Experts of a small language model: 40 experts in each of 10 layers, a variant of Adam for the experts.
Below are experts of layer 6 (counted from 0) of a mixture-of-experts language model. Rows are named router (the router's row for the expert), down (a neuron's output weights, with its number) and show model dimensions 0-191. Each number is 128 + 24 x the weight over its row's rms, rounded and kept within 0 to 255. Numbers have three digits each.
After each expert's rows: "raises" lists some tokens whose logits its average output raises strongly, later layers aside. This comes from a sample of Wikipedia text that the model never trained on.

# expert 39
router:076132136144118158115122093156129104150106149092081126103119169168120107109094138167116103138137134144152131145172150127140092155146137159148109141157086130120097160144110121086136131124129094106126154098118110132145140139127136098128129145089127098140113163150105148139124093121092139125125138144127149143096132159125142102109126125090123150163132150188133141108176106108147145109124139107075103171109160153113133115156091128134128122104124181138132154131074151101078096133162137101137110118127143152124174109089120088086148143149154139103083129116136139080127164114106095160
down0:160104139147161095164134162141131141136121113119099141106111100086157122145127133092156129137090109127127125127090111156114104115121120126125114119104116104105125139125128151139122132163181137111104149129102123153110134144142127104129160166090152112108129103129106167139121115154108091145110163114122163098164094129130110127193127083148091114113111133155131118143134113085079089111157156124106143081114109137129123138116151106084101143169068127089126104141154128134114096122124104143202117152116086151085093109136117116129120131121119131120064158163100123134148096142138067136
down1:102109141122128154157124141105115159122125155114096134133121126110125094075135094137122091168136114146154118155149167140181119149150141128126103161104158154147151086129139157105083112148115147156094128165125120116186131141124108096136121128158117147136093119134095146123166114113085121097134162135149143161144111141138104105132150134163094146154104164128174169116136133145135100113149195141137110109142083090154135099116153147118103135148157133123086100137051129122144116133139180105138094153105117095121123119116137087113117103145119186101098169138120116125127140125097106126
down2:121134118137104149105157176122123155106139132090140109161105129104132178179160100086129143128098116129107106139113105143163138085135127139135173114083141133132136151175144143146104157128120152136110095107141076128085114125097167153123147145129128154106140123129129111121152163139111132125148139145132161121149088128111154086151114115116196150149155131156130103103139118101117137086112130109132152106140068116136145109180143122136126120161122119109094145119157108139105122103128109149149109100111164140155114101092081182163113146143149103154147152144121091094114154133106197115
down3:189180148105106110101176095119150113140136106144082144133172099113092124121152109125092185109134092133137099129126137181121186076119140129107138115116111149154107138122133125123125143145135117121140158121146115148136170100126175116129113142122116119131106149142144139123180121088152113148123116121118127156099180150137159148108122148137128124148072114149145135091117111123175089097140101202093147156133160109137109108161105158107139115170143123131077135124115116129105125118124154140146128126129136113115149130097120114066114117105124130122152123121078132115110145099147116177
down4:110125173152144144153098115138129140134153159151112144112153095154122133130100134108158080130091120130129125134122133101123104149087110130127124135177103140109145110078119133106123129077142140110106128118161144125165127115131129136173085110113136162093122109153131123177099095098114190164112140144119096103172064118115132154122172126115100087108156072125100141160084154150140096159157137141104139107152117164128121111140169082125147078099106115115130148129164168137159128149125183129143148110156142143152125144118115128167158117118147153135130107098132149140118158122135098125
down5:135128129159128119113126127097139123136139103146144111133120113078111155089146122122087110093145111095123151138079172107149132166094139113154109120129145097121090109139093120104153145135128151103141153117178144112116179092165132165131160118106131104148112159106153124128059098116095147132101140127188145074101095144110139133128152118141118135114122153134119141148146132121128167107125099153097178089149115163104115119165119099134151138133160086138112075121136171111149132135133106129105165115139149112129145049099135116113164124151104133103173113144135166134132139129159108139
down6:140104119142106095105121127151138076148109156149131124146111125118138106136056134163134094111153142126123118161109129123126139173141089097115112134138118149094128151107164142158126121117113142142102147167155139115156130151130125121079081116163115120144110135088105096119082108077121134129127154132090085125118128072135149116118127149106099086169153144134115141160149124110163153121083134151102138096116139193125177159123163135109137183106151143097100150094123130148136153072123097144130151140139101141148136162124152131114095133128101122133128110142171173133092095137136119157
down7:116133140118153108080156124177097154135166167136172123131103124158128112141145150138110102128135128090146146110100137083173079137148082193144106131127143094146092122132141125125110134169096135131093194080111108098149100132153144126113121158130116157136122127154152149099131140155127122117096128074128147112094134173124144148150103135081132141095115114121139114135157127130123130112092133134124120112131140152083113183140145140110099158099102141133120143143111117086136101156085156114082158134143135167122129128096111135099154141120150128094080172137096156142130136120142158151
down8:131136166134124082124145084128147112112142102126128106131161146093119097175147160161158181157113166105106139171138147107135175104162113124118110134109161127147147138113114089107119112120134068108137143117117147150152100158119114114116154136158126127158127147096153151099117086126159159074148145110142117145133136166123131127131080141150135120180108085117183119140125119114128158138146115080123115136126135091118118195125110159117136098096110156122150084094113125107133132140160096128153096125081139151118116123124124142087116139071102111139141101102122153124089137146095103124
down9:121087119101164113121116098133134124124126146123154154150154099147150088121177159119086110135100109116119133139125150086169116133088157114109112086147116118168151113118125101083131128089134120097116186172146126163142098144137129133110136145107147154121139068160141170143145124169111082081113158175126094141169125133138126143097090152108125091146120119114107110133097117137162105110122110162129139111131119099116131158113143169141136133132130117104112137119084130147137107158121098110155051143152119168132146097095115128104124132085136155120116117155114101185151151118106147132
down10:144110130169177148138077147114110126147129126140152128120166120134174147144143124117154116138159153083157160151135130125123158121094112109141134127150137103093120173153141117124121136128121114151168090163154109157108139127121114114137112150113155203125149140105106109153118153117152134102140118125125096118125087116097155099093104129094142125125152093139121144111096116205107108121152129094094120098084109139137129177159126095154137129075101124129141133128092162151184112141137142136182147135095095145137124131123150128079130126078126144086149120139127137131160111180127096133
raises: ".", ",", " and", "all", " ", " in"

# expert 8
router:117174198088145152111111158100120076145145138135137135126088130114102121132136137162138088108141143150141090089134107113100111163154144111123120125118105136090182099089119172126104104104117119107134144118107110067096148132079095139162076142154113106125145136116116135125126102136102120133106059103115103128153106158116128097102122142163145130094167104119143165125147133101119140096137134111149136131099141183131175126105143087170141102133148110173104120147129129105118138109146104093101134143125117119133115140108134119172095163121129144118096128106092133145161116106103101138
down0:175097103053143121124092131118108098132125117164103104117122171179126124117160129137143143124083126129125139143116131098101114129130132123132144103151119160127128137154121094112145120158111104109116118126109150102149105131128159142136135124099161104114114132149108105073144125136107116129140108146108146155144155134119172149124126118136161183165085145081146083173143161110137151118096096124074125165144062137129097127133163136104179100112114108126124101131107103150127117118174154147099113118097113156160092155099131124158123114107156155106122109108109164151118171140161147086
down1:116131172117114073128098129118128150166162133119108142131172158126121128122089128184111147124101106158105142098113148095152136142123151146124123083160093110090160108156158132149120125126090133111143113127125138125120136137153143118078142142119129164120113129143121155139131130152114089158062140115078131086137145197101127126132142161186113149111123144110179147112146145103107179098108156155111117104110148118128154194121120174093135122134166146101145104119076155146108111090111106115172135104132115130098136141119143153120116144137126137129103132146118121104139124090164110106
down2:120120134103161144116117120152117161116177158144095159114099154137076119146107081143100064090123148119104105145115081126117137147125122156153119126133120084132147132124117127109130130174114131129179091127147144121072138105118148137114112143144150104127170110133154107108150140090159112123154156129139113121175148084162143088121117143103120154093128138136102140136103128152180119168140133091108162115122130107141123058072120179117118120147151154136104129100131155125118100104117133124130141126154141212142111143135120171128148120112111135135104109113119130117121124073162129146
down3:118112118158100125094092145148123151094128148136134136145082125144117130136158151140155097134087138153134127132123124113191089123134102171127098168112072092141151128114125142137079089113119110115166082142111149147147107115127156133165135088126147148152124109106148152096125137116155103179106099168160095131183122123153131104110148131101159115129141101111124102111119125119124144122084173104152143139078141123074159090097090137086135125124097130124109154141078117124142114146127149137120105127104099104100136130138121114163097148110142116124137095135121121071166143158144116086
down4:144090106142153118110150136159101173142126162131122136163154125116137089137148084112086117157093115152101174113100161145149092109153153106121141147133110098167079094121112152121133151117154128105155098134080144099168131154117133124133137149099118133120125114126130104120153155152129131139116144156142131139167101121167128171153138104134159137112135083077123180138152113109132145116147118089144115121106099131094101162106176113097113141140096122113132165130180152134123128170136165162168137130084134128106123135190152128096143115164141159128142091134087101117101122140097123152
down5:142119123115124138089144119104150116132104137144147114141160121124081149128115113120150092142105122125108084165141140164129117099131094147148133109141159121077120185117144125145136107166134097168129093155173128188157132145140094128141134153123133128113188083074131103147129173095136180142117098149136131123177145164131131121101116145116118115116085126150115156122146120075136084137135144116102130108156116097179143133168105131153156116107112120153146154132055130156115151139144120093125154112141138105135140170123129111110131159110149122140112101162122115104102065137133119106
down6:123098083106136078150114139135105139132160132112149149163166105123112132107153156126128135138146135155118116100144139135122154130062097084100121164128126139122116132190118164079120103127113129102149138131096176099143111101139144138151159125098119162143163140159179077141149101154080126091148139143131091106142165129131114116116134121111141141148122166138088095176089130114162117179119113149126142124132150123131126151109143109113170123124144199145102118114166111127123126162140123167165138146134169131134089162088120126164114143112121142112153121130117127102174090136125125135
down7:186142114120127138103121132107103118139141118151168187113135096135135114134158109127124180159150107088149114141131147111118096150163134076123110149139109129076128155147103130171112100095104118180159100097128135117101147125096121158131135114093116124156122119131123109111146099130113138129142119143084175107081055097109146126130133069173158132169149132165156102161139115088115120129137137136168117120102133138145125106126128106117125125128132132133100106128167131145140147088139127117121169141136131138159145106113113116157094196114110128129134091157172096092141114108153098138
down8:121115126112169130091097125125133141119122178157133117130126131123103132116151120138144140129099141129145091104091136156134117135163147097096151125150147117150134155119103114100116108119143147150087123124115137152164122118142093137072154158097135124125112106140138137171126126144106112124126115113132145129140103117111120134144156163129086129113117157095147102143166141089139123153148109128087120161135082112145167117133106110148131139108159126159148130170117122128074129152114118130057144120121100139073093113094155133238177135154135163111160147119102097162164091095128130158
down9:093137076118133105111115086107104115116144115159135180148152129130182091112122143148133156146118134138140156113113135117160133122188106089130153133134127107170082140125108100120115141145114071115119143097153121158116139127161148133148145143150101095130192129124117140111150112137122138102103171109096077120107150129129137179115110133122121130126092151100159116108111103144128136133163109133128112117103126158125068164157151196118142137107125093157139063130113091149123108058106129136137134160119158099113121140108087104139112118182144131137121153131111116125129098128125128122
down10:149143167116107117117139133168137164149199131134085103095101133123140142155131118126141141118134143174059111086115113104140154087110131104117122141134072152120113141158091166145135114141120119161099153138112144115170131111136100119098082140095121140168101110108120139155157169158136124100132126144155154100124097177133138159150074129147119108134081131153123096163149132139173131112105129090110149109118140142132146110121164149154124120130125168118106132113107088127131124171130146149132096109130123126101151140119151154182118127120153085098121089146156125133173145133142172111
raises: "ag", "el", "am", "ay", "av", "ig"

# expert 33
router:136091142139140095110099106117118091156131118092111127094157116163136092152086102161100125111149109151142135129087157148134095109119139130096199157122171119115110107162109167146117098094129148092122125090131156092132111098148151102132158139124135140105123141143143128097125105105125157169149144126142125118121100095190166120189132136130165137124128080115135120141137179120151109128106119149107131136136106136121156146158146122117105111135116094109133108104152170122136142126100136166152113107143114199122150136123110092093114075133107106156109118120120109148127151152189163125
down0:093134078172137136115134148105143136162118115094106153132141113128139110112139116145153105141109123119119123158119138110109149091130136123130131158127117099135123125092076102130129102144160156121135120163141153157119106112114108117100126120116134145116139077119125123160141122108153106184142122137137091117150177089134143149146084113120136107096104096157141112092100146163125119068116078090109078151135131105084159131124155184126105133139131155170129120161195151147116116122114121130168088106066151119121122124164083140110161094159113128162116145137074110118132118133116132091
down1:146125112144134107147163164109067142155128140111132142100158110128087155138152103127143133104158128136117115123112115100145117164142136134194124157156140122142095107100113125095129123121163121156120075122131153083123174124144102122152138138139162125113119150146165118135104148133142155122113125135133085108120060170154138096132150122151085093090151182142100061125120113133141135144155159164161157114119136168140142106127109118118125155148135152131148119136236124114127132145135106153102162162139132121108143133137133125117081158111125104117088129126106131155136149132132107132
down2:105109142156158104160165083113135119107119134109153135126125125170090161126067105118161118123110107146145138140127118138128094183114143122110134158113092137128140112123097128104096135112123101164162115136097104151128125101121101145116084106167127176113154114127144124092113140138145086133119115153100126121156151136124098122125114151126149197112102166090111088087146122088126100124132136168174110164102090140176124144135138134109090094115124118164149138132064131128102087093173153140119107124152125148113077144172100148122182129099147126147143131134113117107126121122129138121
down3:128132110102142128107140113143193111150097123168120079158160146177143165106118148135158154126140121089156160139127079150126116115169068154096120103131124096124094166116139111148119157112133094131163140137094168134099085134174131106148145123140123178126167146100145104098119095127143101116130101133117121125124124123131154109097129137163148135147137137218138140155104139111131150127123122140110097092120168109134110123166079138102157092132128117126102082105122136119137151098106118090137131159125149109126143155145153135100114125130136131115112102129076103166134079124124141126
down4:140128112117186093123150138061131154170125153116127113145119133126096145098156145151107148114084110125170097145142117145169120122117119087159142169141129164125098104120144088125132145128151175151150129170159110170107119129130125132141104109111114121143151105171130122124137144141105090140114163145149102107097126178085149121133091177149152157134131094112147167121092093156132099157137119134137130140149088119103192149159131130124145138097089128108121104148121121118137103178099149060153134092140135153142099110158084127099115139144134139119117129132162158097136136117140127137
down5:086084104143130138137107158127130126133131135097087144085104150092092122117128132132082155119121082177132133134127113114181145088107140135142128107119158183133111128123124119173115146111126145138077108128112134129132198109127154134150159112160088138109130149122110138110103115109140073151169139121110145123140066145124115113147109118131089129127101117075093128165127200118115160139134126126100116117116105111122121145141173108158120154167099160126108140137094151147138115127085154143146076166118145126124116115099100124171125122133144120165138143113101112106129136111099088107
down6:108149098116145129133171168154140168146126157152125144165160113153144141129113132158169105133115111135096109112113136142159132118145140142108144128167135150141159119131145163166118162112107116127137108108167153137138082127174140142178149113139127185120134126144131119093166191106131124176150117116147150092202139085157150095107103107114094164098123091099122160112165164123108130147135140127107138151103140118131117103121112147117118173143094100149130101068142117106121117095087123168138125166128138147158108127124129121122146138138131107125125072077126115159134120134090125112
down7:105125144154142123107143114096148160097133141134136115103096095142116124112126121116123135127099095115178103120112141132158164103114145118131158101131131168135110112161108144128146117109167125107114133138122129140133107151101140113115135173162132118129149141103094129095116143170128125110129094149097133129117119189153108094096110117177129176095150118077141127113147144170121081115116129132085131101142115174102139131130136129154111085077118109153138103165082095197113113132162134123134131105103128116140048130154179126162153120125141122132135135131044119160121142141129146127
down8:123177111180123155153088139140129104135144101086104137119129162117135120160150165134132118131135149138136169121085138114163096145130137112119148123119148113157171142125102066132094119087099102128121129119081160135127118130100088173105146128107096136187170157137147082147158188125152106136144127131142141129127175122133108108132114148093126096170113133119169123155120089169125120065126122138111155123140126092119121114153128169109127134135132128126143101113105171148149107144101114106135140137133154096099105126114118153169123138130092113114148095133145105156125199120130122161
down9:134152108159169156134159122121074134103117082093123142110145178066122126134105101131146106118108167164104187183105162128132123148097124129114118126145137156091132156109125147126127154144151130133169091065107119136148131132117149139104112151157123125138133120120150163100117092144124107116148131135137119089169100093082131109108124101103107136138152128135135082153099144111119149114113131136109140124125138109127133101152105068101149134149102143119151119128183088096127095126133141131119130112166137157114155179136141144146091106145071125193158123116133158116131102140144135117
down10:108126121133146127124104092092136170145090111157155119155131146170162148151144117094140117114128109129141144145167097131135108176111050140101108137154143106108120130110146138134167149158129149119139103155121148128112152135140113093102114140164124138169140102153166212139117163155133138108155109108113132182147147129132126144142135157091127140123121156096157115093129131104119162112197139134115150131145121129168128146136099128063121141137129130094108137117121136099169158133111137152118104138142146141094132122111135177124149177079116131164117141134068121122124106131165157122
raises: ".", " and", ",", " in"

# expert 37
router:151153145108110113147143115096109134159124140122151149172093134158112116105058100118115089139104166160147104156148147095116125115139110160119101148148157119161102113105118102143099180157114167152147134105133128141126098099119122127122120124176124193152145171087103115169082131113160170134152128110100108127168141157120153144108134131115096151119156115143128171096193137165135124111113131149140105141085123123129119116108104147151136122124132130159096123114091131163118106159119109147140137132129119113103101108100097105110131134153184109145111153132139167103080161108109155145
down0:155103174113116103155096123158096126093111138147119119097156119164107128151117146130117144145156102159122131103122120112145156176129093123090128114139121117117155153127168131147130129120124152142139148147142083135123095179105124066114141139127126150105151104154184155129122134155148102106109144146144124130159145118155082106123074124132121116130136120142093096103115121117116110110164130129132138169082111109185128155115118162101106128066110126112107112143133123127144120161153145181105114131117135103108125076145128183155160157054151149126084133165130151123123131108126132173
down1:148098104141118119097138130130112105102160175129123094113154081123143126109136164128134090129152130102149121100163136131203115126054086140133082128110133142094138114127147115114145134093112099097106160101138130106124179122128102121150122128085125135078123167150129165144130138117099154120126124107149146136152123168120120083114102134115095080117152132108095142161071114138146127100112111151114127103167140111141174145148154141125147121084148088155110150075104091074163113119112130082117149128113111117101119140147126106111115143139113143137130155120116146183113130147116130140
down2:112132124141123120154144126115119122117130124147121127122097138116133117146128120099143132095157163089145114131117120171142123112144142154140144184146134149097169129146092105145145130125155129113093166118141137147094139139148154103113177121169129090148129115177126125134108164136096124105107114084132173126155109177138138171138142150169109121099163094121089093137163103123168108130133149088150096171146135135107104036124124179120126178144162144118137115147124138166137101084120127142164130152114151164126130142098115148081151129132110122120124111071107111152145102168111113112
down3:121108116120132166143128117101143137173102142151166130119080151145113147105103120156146139129067136091108129126059111136121116150171106132111128103154165133117133127082133124115112121081105087147109119151112099145138107163157130127100123109133124090092141113127152136110133121126129103147175145139121123146095127116118152128120084127127125122123112088091111082142152117128143103109141141116133139124068180129146158066135139141136163105084112138117135120100106119109117137113120112137113142053131153136136174100129130150082101123105112126122089096103166159124084112154141086082
down4:129168150151122099126130159129068135086133140094117138107137117102094145141127150148084133134103118083131171135098141149140126127129126147158111126156148162149112155094132147126136100126134122105124116122114111144098112122108161129143140121125130084086132108144142142109107125109120099124112188167135111128097095076138098127130128143103088119134133154128119095149142176104112145165161134137160167124088099111131173076095161102152131122141104096125109136152160125108151099174119103167131140060153112122153106139135131132126118147152098126135101122090150118160051112143136175117
down5:104134126108128147148103148159195135144172146113107124069091071129118159111167142129131059116125145113106130108103129125090133127133119119113117167112111159107130099155107155105119142113126143105121125117121161168093130148110098109131136118126109141105118134144098091127144147071147144118107105096166134136162113077151092158142130134109107128138123103138089126162091129136119144084124159141102163157161135116149168088099082106146147103126100136132136111144113155153187116134098126092116136115077131133139103133104132133155121107115133132169069152149109094119147145122129095117
down6:137137114139115109184150109104150115099122115093141112144136112113150102142126117142137134116133112145105095148152128166146170147151148115115101135156150070119125147139113096129172185148103113137116126065113161078123120083126117139118111148104119172132129090111123130107165132147102107109163164171139144091146126151141138122135102088088128097126134146124148077118153127122104112091122102111124126102128105132146119163158120155094122140159161133087122121153112122128141138127166119132172123093116096189141151170124110129143109107109120160140087097134069149139160106149180097139
down7:113114138130144105125148128164190098154159149084127135140099163135145103132170140157133054137115148092129072125142100157113141159125130139138112134092141118102101104111088172111096108126094174165127154119141132129103143120149118142115125122151109161166162143122140097110103132118109125149082141131162135155145110112130131107112132100125145108125122136181136164136083132128140170114117154130140077139157154086169116101113096101112093138097080100131130119094145121128107090124132129137074131095110140169122125151145125119117119108113149088114127120187104094136109133154102124138
down8:111121126126088063104117110097127148110149129110104107107173132148175117123105126158111152135095129122115133101113106134123095122125132134128125122148086122126127154137089120146100163108150183136128131083134145117151156136147131150165107145140118130166145089119159148106169136133161127095090114143144138122088137146168113113124143127123146160134153146136163103105130098116171120123148147130153109139102128123107118184130147105075090179169160149147153083085151097145119103097109146099138149090149095138139124156102122104113135138080133127129158108072119176092147150145100135163
down9:148145120129158126104141150147124149110131138174141143164118141117123161103108143106122107141129116127136143129166176118126114117107126096105112116134106094152126152130121159138142142171149105130116122165173147090141132098111135124140098129114119137174125136094105123127108143158105110151166134097118118133086130213091136139139118128131111167129158178088129158129139148093154141100109153139131103110132153127158069176116158143121078152105163108134130159134154116117139091108100135134148088177151129112164139134107124121122177152132135108125124108111083128178124085084122185166
down10:172109166076120098110098085141105132124145120131128154149117128093110127177078108142127147120139150121139146116142119119115120119158143146134123078157133137122143114150142151124122081147097108157155156139128162113139090158134140132130131137099130118133086142126095162163143131169088173074124157108104176103116189146162111138152107118164128147122141136107066141150172113134135112146147085110127147162100104147124138149134107105145167126174115165114123126126091145122147147117117129129116070082111122136139138130181137109130135161141145136175111162153088113137146123114116095119
raises: "i", ".", "-", "ed", "ing", "it"

# expert 26
router:145193145085085161131139171133121127184127116148159123145142081081108168123111118128144153132136100117124145145132131075117142146145145126135099127128134128106128164142100132160103109121158126142124141157097127086137133128170104088197104110161099110139136070112163113098137115157131120123147134133135108103132122126156123119162120135153103100112087141154108130128109185102118084122164128126159143120117149149132128138136092099137137138099134117099096166109125086105109103149124150126130136130093114108091171164152124144105106143184112118131126077162098152102150099141136145104
down0:131113115142135159137153142120119131163108126127112125067127090069126145097149119110129160119143127176108115135142105125163143145118116150154111056147151114114131133159117149104213107117159185105114074140103098096147112125116148145186141136156127097104122108139100152131134152155168105116121168161107140158173148157100081107114136135080113126125143178117093146124122116145115122130120096143149163157145094116121134133109154105118123142159198113109088095139137122168139099141121136158118152110133144134112127140112135136151131167128108138131123112144107129117154129150121111107
down1:126129100139134175165155162104145139116088142084131123097128159146164096147164134094088102074144137122138143180124142127135123133140157142148125141155151131133114119137118095093130170139101141149133132108112128095135139146105118147102087089165171116126147119088129091135162137105118115106121122120124135171181161184100134091194120102125151138122119115140130137133151110171115089148122127077093097120109098114115115126155147162129126117162154151091143139154098112146127156112139154110147109132149107104081163119129102151126128172126157135105099141134086175105126120149118097150
down2:134122123115091136151119193142163139128126138114130185133148134135097138155144103102136090128102143142118141101155156127110150133122107157104133137157106116177099121129172156137117104131106152113093122121070119109121138105087175164122169125083121112124125124144128139116115150161126099074097104140146160059131148099119106123115130103078130152101131149087130104116112129116130144151108095120123169145159111122132165081081109141137113147118149102157119103161130166108153119100150122134139153136139147137139116101135081148167150145117111117091087116075097113138143148173137116150
down3:133109152076096103083133086142145137122123136148115140160148173163186058127156151121092093126108141143091117137154127108157131160146151111103147152153116131140140106123158129135136127101088096118157173128133160159146100129173092097117077135118164131162156132137116114100126125134147176107109133148107105108114110116099091119167128142149120098142091156123144105124141127127162125107142148121124099125103130154120121148137109109192140160094133147153146144162095138133112162128140177101127089107112059155115111150137128117143132155123130094121124139128128146162153145127114174120
down4:159128182103143134104159094095133103130071151147135126146131112172127128135140113124130130123141104139110112153157134108086142125129115139163127156118072151135142131144113153133144140107096114138141137139121133110136103121144085130120105132156121112111098118136132122115131156107135154129143163087117176108107156176131120189170134097135179123121143116095136168130149112095132117136140135153186111137112127159115090145087116131193148115118135130133184144159042134114135090132143149159109121116141125121145157134085134108105126138168129134112050115143090112137136124145146146145
down5:117108192138131143096126136168128075153086094144079122129082137142134112136101155141160117140118167156118139125105111140116114099139114114101157144146136155130136163123139140101159136143127141123144085134168174088113120093100137156179109122144112095128144102165114141132085127124164156152134113112119138142119118184089169160148142127118176129121131147155083147111129131118091127146158152122096064142165170136132143117167141106106139180128158143144135097126110146136111145111130145120123162112105127111102166151149116125129150139167132106134090133166111139136153126166157096099
down6:172125149092094132121132145146115125130103124095147136179135148111171077134088078113116170095191158104112155110107083128134088127142134144120140182167102127090131170151141159083153123172123099140086126131129198132110096128137132110116131147081097100130079142158134118147105131139144135120117168102111160135116143145144147136124117116121145107110130102108167143148148174110114103113141142178126135131124128121127165144122130134145112134116115119141116135139120162124129085106135135107108099090137102165123171115134107153096130126120112110181086081115122130120131144136139130091
down7:160119158122138169158137174103133127134126128140128126140181095153151153145118164163111117121170180112111137099145140144121117136129127066120107119114157158096134136146189129097116134114127111132137121183106123113104123105137108172088132132122158127100130129109142151105157132178084092140102106117122124151163142090097134155101108163123182144135139131136146124083138138122117157162136128114137108147119146080142151126111182100140106106130151128113129122095085087110107153091145119114155126155139140174120153124171151104130165148153154106153105132093151119137182162118123101137
down8:108087192128159152115116141129156111111147087128154153142152141124086142111084142153124160121149143136104082187185130107107144168135100079137113116125135123116112149138138161129159125128112148122145141131170126168133090119096124172138114121142122153116144105132123124085127133108114131183130134102110104181132101072141128121094123140142163127103120084136125136128116119134121128144118157145181102117141126129135133165139107113094137128129150131146139090044119150124133150135106087106123193152081127138124140116160133113139118096117078154152127115117139101158106140158129129140
down9:129171125165104141104104094106163108158113146152121180168100161115163141123121137127139129169139120112148144141145116111104148117153159112136133164114110151141106156131167127133137104145154120136130143134072089137130154146127117084188125181128120122132096156137153129126106151160102094139132137119139100173132134113139083110112165106154103152108113143134134103144154130133134148113151132179160155167125136148143166146104133125093120119137123161123128102162086113186117094101143133134147066140113131107128116136085111121182104115109074146098141104173103096140123129105121093144
down10:112125123111171074106129167114133137077098136101119100110113128101137139182138084148096100117175128160178118087182112117091152161145124160107138099148145143141132153095137080110126138148151122117137103122138153093163154112133186150140111090122127130152142125152115090119153157133135151096158107136122114115159111164095135076122079170111133146122110121147132107132117141142124122095109145144109110117108132101095129110110106149119116139141147128121127121114172107163187111092112100116119187120104099149147158100156137159149104134139119132125143159098107152121145122130162124096
raises: " (", "-", " and"

# expert 10
router:147171101155115153096125140143136164181132130169133098140132122085123165104116170112134111101145162113129116114084091113157078158137110115093159118140116115145144116136155133125173104173114103098108156131180104099115088120136086117078118131153132170122138112161141106176137123126106171111127124141117086136083169141114147153114086169121136140127158175179122147139142100172110139098095106140136126125131146145113108099131111113145138128120166135137124142152087125131139114117157119103101152133105134095133122154126136137146131155127165149126086146136143125117127061130137091099
down1:126117115155112113098118141114130148149124160113139163089102117135118128172131072170143140143155120123130149167124103113155147132192124154133151099132135142102155131146130114136117128170113139133123120112163130168083112143137141168152160147145132133172127128111134118101160160176106101135107106154115161130139126137161149111125153096145134122123194076105128140152115123159109109149128180129097091135147133135081126137150122094134071133136132160135140110197137144163145143143142081086165131164126130110096129119100151121128183139147124160129097136158137168099132122154121132171
down2:165151107138093141159111140151140133150165153122134161145139107147125099137136140107123134111126125121112122102119128152196129148124128141136074090147154081130140139117114125084109118119159143126139086134166108134126135124125134132144102080148158122142144124188079191143165135135171098164146129130098096109111147137155172122143113108082132071128112134160123118123106113106129123098138168123105134098085153102157130169150125158119122139128131116118150168136112075153093139152136106129152149147121081109084141125119185138143147132158122098125108137086158090143164118132109120155
down3:131129181165142133125126112186140136164116110132144073128129159144109120127117118112147098111143105157132137127177104127144108156155109126125159136133109098133143114111134112136136093146100075163160140101118119145098069119139111109165119130122142151122141098115123150153158137170114161090122149137058121099145094089115138106109152184149121145142142078147156107112129155133135132116154163120089099093108098097149132158099147095113134135135091168138123095129100116167146120134084115132118100098122135131109153124153173121084173118118113119144108122135145147174120124147131184117
down4:095131117115077113123085124070169166088167110094116164102132105110110133151143106097089127132124146132142137083151125084123168102123111127112122110136081149108129117100101142162105116097100110156107102126094090117117140159110127133125137102124179107131118131130115114143111122144171146119128114097132137108147145099128118134107102117102145147124103092104131117156110138132126149129146161088128100091146154111131162142157155119075071122122105134152142067164096131141178155136141112140109081097155123164130102128089124121141086115096145136118191138130123136152104120145098149122
down5:105095105141105100150128125117186165137108099141084145130155099106143107087079144168119141116135141143140157082130093136112135134138122120114172131124127128166127132124196129120079116134148142111096134176144142156133108135140133104152167101134138126129104159134153150129124113130116141116118086151171130121120124142159135150134189146119074097138100111062107131143109143169165131142134131125115183133114170120127156154097123137138158146106140110103088136144154089125126110097120086124117149130107153129126103175093149137159159094169129094134107136138144103152102125139091101121
down6:106117107138121100141145101135092161091092136122129137137177122120169119138130144119120138163166115103107139117071154082116101080116145137154130127130098091112125147128154175095130139092112105116157152107138101136129162156164140109109130107080106141128146097160156108118126117151115132153113143104163144068152103126130130110137149104123147166146129115139125086154129130117118135140152150123099141111105159139075085176155117088095136133132107159102152135127146128122133160097137161137153139171131140103144114151173145124157146130103081124181174144112097120148115148140063117106
down7:162143088127165129145152134125099117116157116103177104132110135203135122094106138125121110166121116153153115116110136119168119152161143146133105091127106134140126108084111120135100136165111165125129134118139147154118147118109140107132172144131159107119148107120093116121122155082119166107136088146185121087188154146136159139133153143093129129110132091111141166142121113128139087111125128128103163144140149154138117095131060103149124157124155116111112126122121145110154079149118110126139135116119152141121119155140099154144112134105183177090131077099140181132108112074099116141
down8:146118141118120120111105109113121142126103109119112147150105127085171107115143145115146163122116100131108117159096108116135103100140141112099127122091140150101140100122085105089206091161116114150139144113162116095134142112118094110131132172131119178138072129135123150146097114120110130141133142128088168123122164131122149147146098092118144148171161120122115096085130118148090159110161078136175067119159117140102113188126116106150152134110099148103129086117107106118139145110125167115122141171109146149139166098103124104101103130108145127147136093095126148156149090149148095123
down9:125115114135103131136117129125127141140092081144133149123095135091118135114185114051120113153076106108117181111116148129107091122149125122132181135147086098119117107142129138123133144103149118113164134158150114109107127170129133100107150115149137163122173124140117134132121122158154137097107096084093138156102091153112139094115111087131143147121137134106140116057122113118120140179128119133086122143187100090117122175100165110154116115102137136136143123104097104127121062165112131116116101118133104129142106141119158111067163117136105151141108149109142155133123086145133118148
down10:154119142175127133145107100139129081166130135131130130118171104105111114107154137133136140130136147164139161126143110144159152148074148154159153099101143124159125151149107104136139105113143136151147076137136103158154132134146144134162136144145123147133109090141138136118164144108160147134142090141136167110120120153116138123093096138174131122120101114150192136172091146142108133105109126156105108151121115124155170161131162167110102121126125131126109064151078118181174143149099092114118117101131068100133117134112172146127099136130118142128091144145161162156159170175108102134
down11:130147134144166123095130093091112136141153118156143152113119196134129129086094126142098111114124132121139091161129139122100106162139158099118162104080100160130087123110165127096146127154125117141141124159089192128102143117143127130164150118118114131135130099085116154103108097116164143138133118117150141109149119077153138171105139156116090154086106122114105132120129124154113115136107138158105150100068143170122108168150107150105102148087123137152138142072086129125083163119134171130134100150161137139095127149135112111128134152149154122149158149156122128138148124110191108156
raises: " (", ".", "s", "am"